config.yaml
d_expert: 128
router_score: "softmax"
routed_scale: 1.73
balance_loss: 0.00298
router_z_loss: 0.0001
n_kv_head: 6
vocab_size: 32768
norm_place: "pre"
init_std_qkv: 0.0264
beta1: 0.9
beta2: 0.98
warmup_steps: 586
schedule: "cos"
train_tokens: 491500000
dataset: "wikipedia_en"
Below are experts of layer 9 (counted from 0) of a mixture-of-experts language model. Rows are named router (the router's row for the expert), up (a neuron's input weights, with its number), down (a neuron's output weights, with its number) and show model dimensions 64-127. Each number is 128 + 24 x the weight over its row's rms, rounded and kept within 0 to 255. Numbers have three digits each.
Before each expert's rows: a language model's description of what the expert responds to. This comes from a sample of Wikipedia text that the model never trained on.

# expert 34
Description: The before sports teams. The after against, joined or for, in sports biographies naming teams and clubs, such as against the Toronto Maple Leafs, plus blank table cells.
router:159117146106176160146139127138128162107155113141124092112126149084111153113134169111134102139141158142112110107148169115143142163136127127088134111115157113159122118108150114150119141133099166
up0:177054116142150139106147132118143108103116130167107153108099095135111134146106140103137165152157133141086131094138139111207120127128071115122131115122188113159115147097109134144109147103113116
down0:090123120128134094075137130110120126104141135139122101124130088155079108158139105175077106156132130138152143091159114109087161167156109115112140157091113128181157117138126097157149113121144122
up1:132120125123134143123168146140162120145109118116113119155083120097139141142124172122150112133165091116119114167127087113152124169125119158104122086121147097133049096129121105124120149080127125
down1:109095159131112106144093165111121138137105102136140141087137144152101152152137102116154129154099126143129152155127103118135104108117170125124122132142123103117096110138173094160149086101128117
up2:119170095168148135119107113151116129078156101153085136122118100098146157109177150117087103151103169124111135068121135130122184150123128174113090103146135159136133118139123158149119134154130111
down2:097153097142138145128112168157090124160112123075122128094110137134150097127094144127086137139135123153123137136126113125120153147141168131144131184130100136154121129131177174107129099139135124
up3:089110118098129131116158141118149138091152120107091123099137157123155150152134141153133120168131137177149121124166115112151142140110097111139122087117146110129064149163126091108113098101158140
down3:113117125104136139096132119136141126143101119143124134105142102119129111093118086181074105138164160116122101109102108112109134140145147091093116108130162079142147135142115100069111130159158149
up4:073134131119110103168101163174139138139094121166119104113132126131114151133142174126156175164168129111145126166134161113137166114112111112125140080129151163125118156175177144143139104161119104
down4:133123145096134144093075157114160125158093133156158080160146131149123152119131153138110121181110144107124163133137144120121140167122110091086159157123131129099143104131134124096127113122113188
up5:139134138136156153190153122115143074103125128135143138083128104113140141117116150143175121131135115124139108099136139161117123129133163138080158133180178114109147114111153117129116131159145113
down5:092124132109124135094144122126135099136102156142172139159132108094132099185108121142076144104148162115143120165133154134092146127119137138051118153112110107160119129143079140104146152139139114
up6:098147093112115138123100131124137135115124146143161211105111131132138150160137152194129129151127115147120133096143125113142118092146120091097135102092119147112122133091098114153143140147113156
down6:112116162115148122148119130156150133137128102162128156135137140141122135140117144112195110152107083136163135154106092159140164104158109173138122155135115132119136142117109114133092125108142127
up7:127173103126153158134145080129102128093134136115121104111101124117132149133119128096131140112135112127128129076110088098123157135127159123134124135137146092095147098146148146138096150114163140
down7:120138123129095150153148178130137113124086155159154134185105133156123169116165119118133153112080147150131151129160138153112108089131094171165130125164133128109112130133088141139096156147143088
up8:166088127126140105122096113115124230118119103121077137106129127131088159107110126191128151115095132147161119175135118119118070170146146139076158138134148114121150122126145137144145143131092128
down8:074135107074113139115138141151123151097189109096100141111162098096136139107104172131172139089059115133132107132165119176119097135127117152128124072117129126150139138135091117088128137143116125
up9:157116054140163115117131105143131126109134129124148088108114093156128162070133140129144071120122144161125144135130097131114189114114121152144096145138144128151120134096149087142157119076134149
down9:123079135124151182126146126152059136114150108117141183159151128115170119125168101113149162092076148133144152153112122093141110161149126116137123145146122135116104080149110143116126103147155146
up10:169123091082128151115134113128118114120125123147124129103099109140070095142117159106138118131136160134083117104155145135108150156152126105083077140111148126127099123092150143128103143133101131
down10:162125170075118140090157083110140116112134135142135152169137109167099096129172110137140087104074091090145160137087142116126106112165143149072149147122145143129132139139103162131127101153109124
up11:164065181105146125187131156131157108132150122115121123156128142160141168100144099149134078180139109129165182113136160132140103125122143142125086190116126117138093100124162106104135125163122161
down11:165136121156148088129134142109121099198143153123128176190123115112152113149136113136156118121141110115153177171118135143135145110106099095105136116176100160093115126146156098107092142090137139
up12:093077157146126099140098143096107143161129085127128106127131143143168151086141110100134183138125107176117136082191143099130108108127136160119139108160109112139124146144119158132094136149161156
down12:148136099126103148074105116112103175138095124111151122100144108115121093140144144108122108123170159145111115125114136125134153161130158138119139069148110093139154087152130081140119100109136104
up13:121153173138165114098117100157168146168137156132152100128096133119117176090140144082126142106131124157147133139157112140097122178117171132129136145146149150126123118115098129132127090110158142
down13:114107088146057151151165142127119150154117139124149137088144150159139101095173068105129137120136141147110118162163147145105173144108154127129143118167151118119133131125159138125130148124169147
up14:134102160124176156126161116160147153123146096126114102180126134087101135154123103099136075140114139113107088125111148115124175130153111100047135125169122144126119093147101129137097139144091125
down14:081156117138087163103127142137115144116148122147111131123162110130129121128113169155107174157144137132172140125162117116112132135086167136126164102123085125183147125134131143101140102142133108
up15:153120133116100112134131151128097127158113117136146140128169157101124133113096146137162192110143126108145149145135144123143111115163170147070139130139167097123110087071123134102109141165111120
down15:135148137137118141106139116127135079166110100135188142181113092105161128137128141144107157117165148116094067169103121168130153112109089103071151091104110102123124102137113132123130102091139113

# expert 51
Description: Word-ending suffixes. Suffix pieces completing a longer word, such as -ation, -ance, -ification, -ise in Compromise, Organizations, Amateurs.
router:136115136106141119153149127138124147100156111142139105106118151091093155097141160119154087130137170148092127093150160109161142167149137116090147108090150132144138121101158106151143136151077151
up2:118127095167121143138117133135116142140147120170084058141134123126173156145183146084133131064120185101129122130115124122111135129124140120131104176150150139126131104110145137148139148134141093
down2:113099128144115134137098128090118099210109129120127155125159155127130105137152146127102126107128155114133097093148061139086122092173155131143086136136150181158098120125112131088149115150138132
up3:114081129131098131100116151151143110065169114124117152126140150116125182150120113137175130126143110110122114120116119102138129136118122134116114092108149107150069152123133086113119107129158146
down3:121122126140109178116152139143126165151110128143142167120153095104098138088121106131114153120169148097159115140091115147080149122153112138116118128141153087138118129131174112100099147161124147
up4:094125101151126109128119130147115118131098138155122134155093147103111138120144119157157154149166125104124143109118123135130121129157111097101158073146135149134097176122149113110133144150102108
down4:157117152105109104119148103110153140166136120091124086126116191118123096134140109088150102144093125130100129107141156141099128137117069135121149115109131140128145091155123118120139142126137130
up5:144118173135170150114133135108123098137159091134147138086125120140136154131113128175147148119149137121079152136170140131144119123136146095110152103180110154106096133117165101145101118179113100
down5:138126119132136145129125144118133094144150188143126130085124088129127130176117148130134159098156140139138113101120145117147167129143103121072152139180124126148121168150123135145125082121108132
up6:119155109132118104186086122117117113106120190134143129095154123094091112080166136148121102151145109147131158109155120116121112097104145111081114088109157171088099130062143108143117125183123095
down6:114153126101112105119089126127164134127156111124123117123121143110113147145150141133119119114081093126121145108136127174102119116126101165143083128142110154167100120132114157098109126120175119
up7:114172113128152156119169090104094110092128153124104074139113132116173146176140109128120170101109098122136163151153125137115141146101144137143127166135141116119162154138113129093110110147077127
down7:109116137127097100132119138144113110126103139130125122120125147147177146127103147130122140160137114106129143151135127136141147113105150147163171157118164122140121134132126142185114120130171121
up8:161084132118125128128141128133131171084132159151121134131092098167078157083091132167148186114092130113139115193143147118093115115128166112106169130184125116105132140145146123121114133103099147
down8:114121109146142108054133146150107103156176120112130127138122130118116137122110170128167157099094118145129116142179123112082146097137094180085139081165104108113146159122129141109112114137120103
up9:128116112136167115137129088097105122153145128124133065104090122170108152099122151108127141112155161124103163114110103149144166125105108171139115136107123127179099121088145088124123136098102175
down9:110153130141132185126134124147122076135123124116116125115115123129081119143124128107129149115096122123124111135113130104153121102177154123182080147112140137101169113095092147131106117131140139
up10:171104151088134165111140129123130115089147110140138102107111123142076134100145142125152126152116146119107113075139145105157132160161148100108116136090108132121135139112153097185115145128085129
down10:180130164124125154081176120129133133119130105143116096188113130112071100159157110113130136129084109126114152118128122130100107116145108152075111179163106148153097116101164091157111100107108130
up11:167078179123143111145127151116160117140113097108108171118162162125171151133132112121166077150137119149148178120165126142172131092112139107111115176125112161162137115089166124129117081146077120
down11:156112116113160125127089122145133123111136184121142139188203146150095115140135091132105134133169149143170154109120146130095171084117103142153111141186110143097158135150080089144186126110136106
up12:098110146141152085146133128085169098107159086114117134123113120148119130112143114103120147141105118150153107117221173105113116157131123140115166124114100123165164115115137151131123162186147121
down12:128117128135131120098152165165122169151088165122115155148158133136137068145150142130116084108163118087118105117105112153172147116147160129105153114106127112136087110164118091102121082152123112
up13:139119139137137122103145151189146147153121133166155077107083131137114135095146126108133119130118137144115107083111123138102111135120107170115168170102111145143147112104132118123174135111133097
down13:108127100113078137114180149141125142133101156141116117100138134108128122130137087114115104147108100152109109113065146118146168092175125123157109092165140116118188145108125133125119149163135122
up14:159144145117133139132137112157130165146137073120124113146145156116110159125119116079169097106149105135116084136123150140117173122145109122071136137128131173121135083142109095149116134119119147
down14:094182136141109114099147148140075143108152127139148101104167135146141142109134141134117121148138112103133081105151129159115109166090119123088128090110115158134122119149131115130163120145122099
up15:135131135101102106134120119158130114144107143145149149114118162117115139089106146096134177132148131102162108111156155090131108128147164105100077121120129111128130093118111108170106116202113097
down15:144112105107164119125155113107128113126132142129182102160143131129098077140104169107135124111150171126154115164100136165115122086140143126088143109122112160107150112156144136124120125113178103
up16:110094085122126122149161111135166127080161124134109135087091125095153145142142155154115092143154138176142127145123095122115162133128109129117134081073169105147117151094123114113149154119099087
down16:126138116087126161132108155147120138127139084091128127142150136085138159167109111135140125143158141147106171128097157131149148118086141095148125156162116142105146137114094111141164127169127100
up17:119121135152114096136120126128093108079106156143141119141126102091098121145140096137184105149134133142107121099109156142135170138090175136125104132108105178138130142079131121114107133161127125
down17:124135112134100154128118091143171134159116094125145120122115123100084109119140114126109186158114117090098122114123132128123112092130134142146111123162159128105105090149133087104064132152154140

# expert 35
Description: Common noun names. Plain nouns like stone, water, tree, mill and inner pieces of foreign place names and words, such as Qostanai, Almora, glossary entries.
router:143121136100144163141145132159114162103152132133144108076111151101099152113138179116151082128134168142104117106156154112150141153143134124094135124101137134156125095090153098160141146134108160
up0:157084096105122163104132141123112136147132124165081139105129102114099161115109092143132152119123079145103122110121146134222134107138091119115141128120157133140124157107088135157125130127140135
down0:125140136159075119109165160111125133149116143106142125157091136131105119154118059093113137167164161141103146115139132147119161133115145138129158152110093125144157155086114112136153117106128144
up1:159118113123115134159138134109104128133136116156125097115085125094093144152133180113152112107131083114082108117132115117140113189133103112077133093119168108141062123114108128113119170090117151
down1:136167145131102086144120119106089135134122126149146154095146136162076146167112132171122116154109145137091174131169105157134119148103122102087128145121157111124110154094154096078104118152106120
up2:124138111131135137123153145167132133114132092146100119131074121092146196126162117134125123137118164110114098116146098164134159174127131153127089145130150150108143146136112137134137145149118091
down2:134141133099107112139143119107111121197087150110124124119152143112139113123109157164114200132079154132138110131097094105141125093164111117135106118124119170126107104189125146101133121111110130
up3:111111102114093135096143134150113131092159154115110132118137144105147175156131197155205137132081117120155144135135105119111097136121095105136063139087151140143101137130168122149120143135133114
down3:149132100129139109116126131138146128132109159130127131120153096157140076107140112114081144128172197098143108127098128103134190150147130126088119120172139116127096129089143137123106136147080139
up4:097175100111112140175109103148141147141102132123127147121140122133105147178132124115156148128127134128145148154111109166140135152150108121108130071119147182130150153142140143128131165108107115
down4:151086129143092131094111132132113150184143116125126133122143137129107086089126114133132146136070118163134137138093154096113153102154134131056147150116109156127143096159087104137124140148072188
up5:129130118136141157162153140103101134107140110110135151081127131114162121115120123153163141126146104107116140113126161167110134151118162133097147118181133119110115108131190084105137157171114110
down5:126153106083103140140111118132151129151127138105141161126145145135146125132138129187115141082100123133132112141105121179114190139167105127059135197136106140139109120119116156096105114135131151
up6:129158119135120178155106144103135149147165151124134180102113141141115135108151160145111111160155142145116149128106148087133125127141124086095133137112119121108126104100156120148156140168122147
down6:118128117122121148130111124155133136177147109131109112130079130152104108106109111107130142121156092168156120158173142166082118125120104168104126116150117129182142133102121147104075108107115106
up7:128152094111146156102147097134150120067150140131069130101095123152171165165127149081151145087111083124158140108111133114115117152109131114148160124118137136113167127088150121143102133131108136
down7:124133148114137083112107156117177094124078134175107101162124124159100121122195122173101087103147160139143171115135122125173111145135099108176136136129134144145097123117117093164136135139112119
up8:124080135139115109101140093125121196098117100116111137116137100147076138070127134157139095110119119128124091153128152138091109165108122119112143149170117115112146125144101143103135102107107135
down8:111144141115097148132125159170118169150138146125121159125111128126127165113122142142112128145048117148122156141119148150126130141127113155059141103121129075085117095142138116115128140152133089
up9:171118095146179091125156116123121133100145108109139075095094130161101142110110146122137146158139162156102159102093087143138151132103135144149153129097130154144105150064148108155107161101101158
down9:123104116131145127165145107146120121127139095083099113144141143099102121112161127084115132124099146142133147136145117119213114153162156130137117150108137129121128075125110172069112119146136147
up10:165103108105128178114133142117141157107128111111114131096111108150050141124118180109147111136138168106128098097121114112130132161147135082095125135082165119125103142075135112139108164133108151
down10:152110106086103145065138094096165168128136144155134081148126110133056115111148090133133147119070117118143125152106180083115113106151126155082142165138131113135102127127127155163138117139140099
up11:174090141105139108141144160110123127100129151114127089126119130154167138124097115133149078141141147171170199136159149172155092110116103122124080190143133102165109113105176113105129098180106129
down11:169106103136163121109113143117131137150131134140125158156175111128123117131116088134130125110155141135181153183107150090111113112120137154156116107202155110099176142168072097097141128122111116
up12:091143110150123122142112182135161131105160093172133120125121100135120184083134120129100148160119156156139117123181138079117148126125179128135161156105132121116165162115143142128135144147151157
down12:126120068080117137105109113158140143161088139104122148110144119131103084132133125137105106097124155089080115143128135170138137156162095141113128120116129106121112093166114139129139135133100078
up13:124124123111148167088138117156173099115116155184158119125101153119141157108154122103144138109127133146116129076165110084114128144120123151133150119083123174152151122093117108145131113142120141
down13:096134096139087142150148129118122161174128149106152113103149128131117099113151069144135134133137131123091120170140099112118168075107142135147087096148144092121160116095128121121140125170152115
up14:182109176124183120110163106140167138128137102103121133153115131098106125133124097106140103148112137141144063124138125154130158123150118130047135134155165131136129130134094159173108114156145116
down14:095119146150069114122168165156129125071126096163127127105124140147122123136114152118087136117154162119126122128168120110157149138088134133135131120105111127162122134125152142133171123128148113
up15:141110102140108102150109156138072129129120150106143137116136141113142155133075159142144166154137119129149139124130184113142088087152162108088135099121139122105136085132132145102111127177103119
down15:186097095128144136093138098123119097133122125110180117158167137059127121146077138124155110130139141124125127123110137167149126101084115087051151142105133148111124141161120147101114102098151131

# expert 8
Description: Stats table cells. Column headers and cells of sports or election tables, such as Lng, Win, Loss, GF, Pos, plus digits and spacing tokens.
router:143099145114151155158158142150129147100151136142118105105117138093124141123166170099152093144129158124098142116149162104152139164150124130086111117119154120161125102114151109148124153150119150
up5:166124116126141132132132126139157105111110113120127131078128114122143126122141131156175131111140109111081138123143124129125088130116167127102150097160157124116118081117128061121130158186102097
down5:112159148125111167085131160111135140141120145149158131107130109103165141121178121152113135097159132130106092121127134160131115143176099144087185183131119093157172125143087132136140126135122139
up6:127152112065154135158112155151146127134124188120149176087115128110154093120125186166162112126171135114095119123115094105111113116171126110098125120121144135129097101107161107151152133144141101
down6:114098112094108124133113126127146087106136099155141107138101143088157142113100144137145141112107123138132112113164104166096134170119110160104097130161082137137112170151148122080096129105194129
up7:128146112126147152136151106139091120105140165130059108112138149133163136151142093094156124100093109128127152129105113120157156146113140098134146106135153127127159145124128130169108149123155123
down7:141201138129107124092147158165169124137081151162118152147113146162132109116144144121086162140135165103148130130131119141137112128133122121131146137135140124182170137102113096149111157117154110
up8:149088154127149094111114106135144192109138137107090138105154108153118154080132148165127183113096136133152137189122136114068113093122141108114124145157135105109141146135110124145122128133136094
down8:099168152104100126105167144183043138085131079120103160125126134130179184156093139114139142109071143130116141105109118110156116091138129139106132112153109108139120118132127151145108164141135133
up9:160074098156152100108166098133135122083147131106165097123069097154133162098112117127131110137142152132095150102115110124170150099093113146150113089096139174143092144108091139167164119132134174
down9:104129065107087144100112131133083141158107141122114137140136157136130124114149162127111094101084140133150110114125110120132123115139145153131084146116143146099107096128125152129113154167154151
up10:148123078116114144123150144137146155096122121094097127126093110149072094141106135122162099139105135095117119087096132099124136177155135097101098145089162101102127128116131105120141163156070144
down10:143079150120097104089165131088146125139115116145104117164119143131079108116144114144139125145088112114175169150131164086093146098133143138058150127130119135140128135096123147123133105160102146
up11:157082151137144129160120137117105118126158131123126124124139167154160160124122123149119099137152144140138183115165149140144102131122163134108107168131127132126130065137134112113133084128125085
down11:131109115136139104141098145131068075120130162138108137162160138116151119135118118100092130080149121148153138158111142102105157126109125132185104113202146135125109163174139119167115141157120070
up12:095106183156154103136166136131142158143163119128133075129113151158078164096147093107153118142134149138098117125174165143127132116121148140119151130151115100155134143126133139129102139161143137
down12:180161130139130176099137122137143137165080159133094126119147123140114099147115145137154099108178156126105132134145169133139162141140133103094158109130083115142118117167104122167136104120109128
up13:132152176147166127087161135169128154130135142141118103149061150124164127122170115108141119149143102122128153093144148114112124150112156148137116116084127119141123098127094119144118096115124116
down13:077116099133120137159118128072134166175121165137115173120152135131095090136141110117120140123125126150130116128158136132146133089158127141104115107155118119105181138090120150110134174149162133
up14:131116145131147142114176136159129170140154104135126109168112138088152125144127129095160089116122118123105092077107141168122171105139113135068132125146152172121122101127105106133124110125134141
down14:113146154141090161127142124151129160130117108146110110169149147139103145130115184130103133137118131127147141160144130141116132118111114137157131109138101108132164115091154171125175115097110126
up15:158110152101130115156140162156112150160102162146148149121138134106131125122088116114136187131175108127129174130103155113152095126165176151090097098128158135136139089104119113114137131178093107
down15:152118105137104170098056101090138096099126103117150120110146157104134071123108153119102129108145145161151119137154152149124137130113111107131115142142067126130150137167116140090153116092166107
up16:117100115137141158133197086126150158104128112192102145124104093122131157134162109132120130156151151121126112136102126118122178127119122133125133076119132119116108144109142141157103172097153080
down16:147131164060142134145099145108115094169156126118154140141096129111119152110104112098093138102115147192121132140150106138137138111128145133123126152147100126113173114147096148125131135138104138
up17:126115118145099082152126115153134104112113153153135104139096102085144099123116126097177133143114145119099138115092161163147169168106144108121135138074103191150101124159108111132158095118138109
down17:184087109124127151169109072167113129163146091083098142070097126116104140127113118120142137155100104120148131139165158129095132151145130138153112096122148101131129118155110080119104119160139134
up18:093112136135127090122119179153136178137140144161086158141094136103144132170106154107113092114140148159129137128162150096119094118147127117125100133090155121161158087142127153117106100106089127
down18:140114154130123161131129127113150116132127120114125122167107131128150109124132119080116103121132148122168140116090173153118128067084157180110143125137137156091112105112162172115149136127101174
up19:133097144145131163124144087178115153133132136136113106115169155130108136121119123112134131180120172090125129143144164088101140128124135120127148107052083095176114116119118098106123116168150182
down19:152149123177105130164124167135128147122150074169123130133158108122105160160131084151139101118168134170112150119101132130144079147068172164151137123142147147127126121134134141131147143142103110
up20:124120140118145114087148108152131126118119127120127133068180106085139162121118148169170176134125133135127134093087111124138166143157105119093096146108147130091141139125155106098128136111098097
down20:094120137106133118147136113157131129160142149125122143097116157109131082110122135112083148140150110174067129111134128129127141145127139142126165168126153100136136132114118149139137070148129133

# expert 7
Description: Sentence-subject determiners. Pronouns and determiners opening a clause as its subject, right after a period or comma, such as This, It, the, he.
router:165109140108157149145130140153127151091151115149140093096123158095121144124151159113136102135139164143100111101171155117160145154157142144080121108108149141155121092088149099168116147147121158
up0:179079105086136144127125155118172139120147100136116169123147130108119126139118119143137155112152110126105137087147154106190108115132077100099105123111180109143088140073116160156094145122110124
down0:116136139137112092093129177114092133158140150093139112179113111128117116167143069143146106158115173127119091113135114135068129129154109101141111137100097114172167172133066111117166120088114157
up1:146137124097119143149176135159144147123135133145136129151091099123141138136131178106134135082144094092101104108162098104154131149179119126078073092123173095132068159128107120113130133108143120
down1:136118113159150089121056122089117137123131118158151136168150128138060125141147068126131159178110116155132109111105120166103124119116165131095119101111124158139169142099118103099173135101109162
up2:117188156146100168128130128115101162113156122163109098145060160104185143139160133111128121123142161133091118112138105155106156148145109161133092139139130167136121116107142134147117116166129119
down2:116137110115122136144088132144118122138079149105128137091152099105121117096130124148091170121126126171125153133129121098097141125154105111145118134138089169121123093148139151114132055125143124
up3:097101140115098153087171122137161125054130125102092093138134158103144151140160161131191136135123081127127128107156134111161128118077087113128088101107126119137116153116120125133109119131125112
down3:131150112133100144139138164130136149133129127163165153116145151100137136095080090130120157108162159092148112127089116127071153129136143116089112079143126104145169128132087113118106148165121131
up4:113124139144107098134098132156130114136125109127090128118142122108131149150134132108180137151151118113099149173095112157209096117141125103108155093146157195103095115177122145134136147152154125
down4:129126148109121159107129143113125143159108127127161111142128151085114113109124110139122140105105097102139105123134132110130150133103120123094163168121127111127148119158107132103115096161081144
up5:139121123105181132146160125109148075095143152143151136119138149125152116118126112160148085126123114126114129118154134175084145122133153120097143110147139112119133129124156104135131113144126122
down5:111134166115140170135138138151147103148093117156164114139130134127130138142115130131102118103117144123109130137151116142147148130140121178054138174116118096166140143142104160120169098146129116
up6:107183091104133146138099165109164150081120120124155133104143162122133127142178175118114140128159125132076116099154127107133142117146095100095132120129107142093129136086136096135107106160139113
down6:141124117121128096076149127156150133138139112141118107147126124122111140102121106122132134114123077114175132113146130151110120131134146137076110099172156138140125135126122116112075125067152089
up7:108161123117139162107131090107141095078131114120097112129077123141146140128146134120132116115071098100162125089104117140133172147121118095141141129134136125117150115100141129156112158125135147
down7:106150144124090127155119158093137112141080161166158136135153098121127110129138152112089156109130133141117135089125114114130086118161122160155135129131167068165114161120108104148085111165172103
up8:114106115072151125108089119089133180080128107142097140122114131142089152080125163159154131083117133114140128172151103089076096131138178068113121125145086118123154143155132128143163109085094127
down8:083124157102142135122112148127126152136155134128115140136143107123122120083094123119121130107018134133134131138114115151098110141129135121108098105143122115138124114137100149092112143122081118
up9:181126078153191097148145105152126126112126106138156086095079109118135141084116127113130101116135146145117135117124108133142151102109128137121145103139147122162107175102135117124149131102115177
down9:114116163123099128145124099117114153140111134121132148129114136127130129119166115100119150143080148110155168108132128134165149138178124087138100185139136142130150089108133159141150127185114128
up10:159142115073130138117157148122141140132137133116127084120107124135091111157134133101156112154140126110098125085110140128156130134165123099115124110096139150095117139092162085118112151136082185
down10:199111185070127159090155131096148133126117125136122135159117136153104103144159118095137111128112100115144114149122163144130097125164126185097135146112107130155142107121137138082135123141167132
up11:144086132100139149141115135137122124140151145107119153123138162163150167123154110152146067114133131144156174143183142136137119112112131134105063217137122151115094109098131126108132102137106117
down11:153135135138159136122121115110112106115151155117133164167163120130119105139131123139088137092130128150173171196129153112125128089119131170156075136155169146086120087137112129112121117119123070
up12:121097123155129107151118146082140120120131105180146116116111105145129164107140117096128153153128151122129109108163150103175158148120171115112146128159142137168132131122108143128104131156140133
down12:133110107139123153116166120157079116092068113079131152138083140120155104168135203131131089151132103122093142124131136125161105133102119145110131110088125162161103100162112105151150122116116097
up13:152110141160145119083115114180151170153128151151134089136104155141140127153174132142109145116132117133122114114131097133085129135125143138139129193134110151149126107117110105128108099118135124
down13:096119077131117144156102115106138142145104136117093108093114138103138154117152076134111155149113113151136140128103133152161147061138127195162071093164123126091154140140080137124136119161151110
up14:188100171117153150109139124135142162131148083127110118175114151094121153152138098093138090115132143098122088105123157147140155152143130128085111163145172153115161092149090111147111118115125132
down14:105144138121087128108172148159105141075142113151103086117102140139130127118166168164145170142161136146131125133175112133154141141107120107079146102126128141171127125117160144139145078145150131
up15:152137142070129118141117156143111182147096129120142133096160159124128133136092176127170196119150136118126150099143152104164115141180164148095101101121134114127145107089152093138093127189120102
down15:147120108123132129047121116149124089120149127144166113130125132119108102150094097096150116168159142148151112158111126179143109122101149117068149100086137153098140140141111137118129158143186131

# expert 40
Description: Articles in titles. Capitalized articles and first words inside titles of albums, books, songs and organizations, such as Read Between The Lines, My, Good, A.
router:164109152104161125150156132141120147109148103166141096091132140087124154110155145124146097133129150156085109099170177125144146152140121137078122107113169135147135124094155102157127121141104155
up0:188064088081106150117137154126110136069144115140131140130140128111149124143123108136187150125113106150108139091143148126162105102128090117107120104137153131138106147103103128124102133106107157
down0:153137082124101121138122137111093143122122118093140105124123087154113148167126122147088128166110149130135128148161167127117188134117128141146098160105131141150155139102109099112139141110170146
up1:152103142087103138141163118172143138091120135167110139124095102143140125162102143109136129112144118087125115149106090130172138173139094137109100103115120089129100136129112139126122138100108148
down1:121163161114095092135076147104123135120132122139157141108149157157136147147112109138117154140122156123119150167129136145139149095111115088149128086117117159125122109096102141121115123102097149
up2:126146123148148131092141080109130157123140098158101119130083139118139160108164109096100115163124162135100117085152141157114139166098115139127065139147167159111131113134093155142085146130151131
down2:075109121148138132118133113056134132126091125140114144141159118095123141126098177124114167113130121157135117144116086129099146168164112182149087122150097122187116105153116139141094115128126120
up3:101107134133112120084144119142111087106170087113102127111113146083119128146155140130151129139099088118103110105111127141156136144109106109119104097117146128153109147143151121112131098105157134
down3:121126050067134163122141119155097139145107153144153170111158072105175118104108131155143110107140166099126139135081093091082138114157153122098137131122109095130122134107148118103141117124098111
up4:135132110129123099111086114144156141150098074161123145115171099097125144146127159145163155138134119119167128151144122139147130127144125065116119091144172176109137158138141130106122171131099106
down4:109117193152142144092140160105134130145105112123128123134120140121124143130107106139127154157168144119131115106149156132114113163164135082136134140104119113146177098147115117092150094141079151
up5:154110120140145154112141123108138139129136128144127144080151115111146130145117162130196114128096113138114151128164135147103158127132161125091146104155181143116171125118148098152143140149099107
down5:081131162123099153113139125134168082138119143143163126123141100092145151156126125154074109087120161138134122111078124169122160101132125144049136171099142134138153163145108133111136111125132111
up6:131161108109124138171067132109114124127132165136142178100120114086153133103142145145109109140167142147119136113179144099136125116124141117103131109104158141119131114113113141142157114160114110
down6:103117136077126071154114138146166106167130116129102123112116106123127128108118135093146148174106104164150106132104162142120147143151116147115135113135122174120136108141133124096071131119130115
up7:081129096123146167141145114097108142101132155113050087127124110114143114127095107118126151112114103106140098126112132148127162164096137124135133147098138109132151126121107128118102133121091137
down7:161092068103102122159104164118139140124097145123108121133130083139146143117143130097118129130147168156124110126121143118174113116092117129119130116153154082158128178109132118147109160137161115
up8:149106149106137135107147142142087195112144117101104143108126123102109128068112159168125153119073116110193094162123103107096099120139154131088172151115111123110160134145126146125155160119104152
down8:117147111129088130133119142143140162181160147111114151153138163094132173073098113120192131104053118140151130142144158149127113115141147139060103136124104136108111107134115155133115112114126104
up9:138108094143173114084114102095114117092136097110152051054115104141143143110102119119127100135166113163085121121152140148064169133115152125127153133106164149123116154110130091106132122094101155
down9:120096131157127120114093111145111169095123125099124154125100095072134111129145145137068123108086135121155109150124134134135157159139141139117104132111090122128109113130121168113117132158146161
up10:153132101082128145136135141144111130108136143080133096108107107158047113123113131141147073139124172131131118076131130139113137152154166055099130098071170143157106124099121134122131129117112151
down10:140090137094120119109147100071138127150127142130116150148147117129120175131178145121130113107082124153149151124121127094141157103145139126087153161097143153107086126151111162113148138152163123
up11:181097151111127136131147135102143164128133135135107139120125161173134171114112106159118065149129155149158181160155152149156118126136102156102100174152148154117125109115162117122126104134111094
down11:131145151124108147148131137113085120132160160118165154152152114129119136112138094134115181121119181121136159143143166097157082102122095125142091137150134155107139153134094098120115159145149111
up12:134098140125123124165120118097147123123135125154135099133131130154154098058135119144146143150159135122099098081179146134112175157136151146115131106174103100127117126121159121127088144129170146
down12:179126094107116155124163116120074141111118127114122149134151113112112080159124141124111103115171114186090122110133167122127155143115153087102097128108149140169102073174147136129160130112098108
up13:127123171137144125132146126195147123150139155195166135135105141134147174109140109095134120166137135161124095116174122092079119135124150132125130146112103171134124102120160131136134124123134125
down13:100098126141143133140136157119131137091123169149144089090151111118140123122185119112124141153144150127072095161100134104116134136122120151160130090120124086106161103097111143157156134171149100
up14:178114146126186148126133093111147150125161134127122111155128124102112197136140120080164076104117183132147105113103144136127183130151106123082131119149143127121140139139099136125127102115094142
down14:056122169125088150080146174152140158111138114126134142127175166153119119135102166115106115114117126122164153115141063133083110101076179125130148148119122114174135104126136144137143103124147137
up15:152130107097097121128137157166121113128103142129145139075150149109106158141111151140178192098157139131147155145159141115133090104167155156100099105127126105113117089096098079133081105180103106
down15:111134098141137161110149109107138098133129096127149127165122137108088097163119170143108110122164197126125092140145146156119139148085090131114131115069092131101096115151129102115127133083156133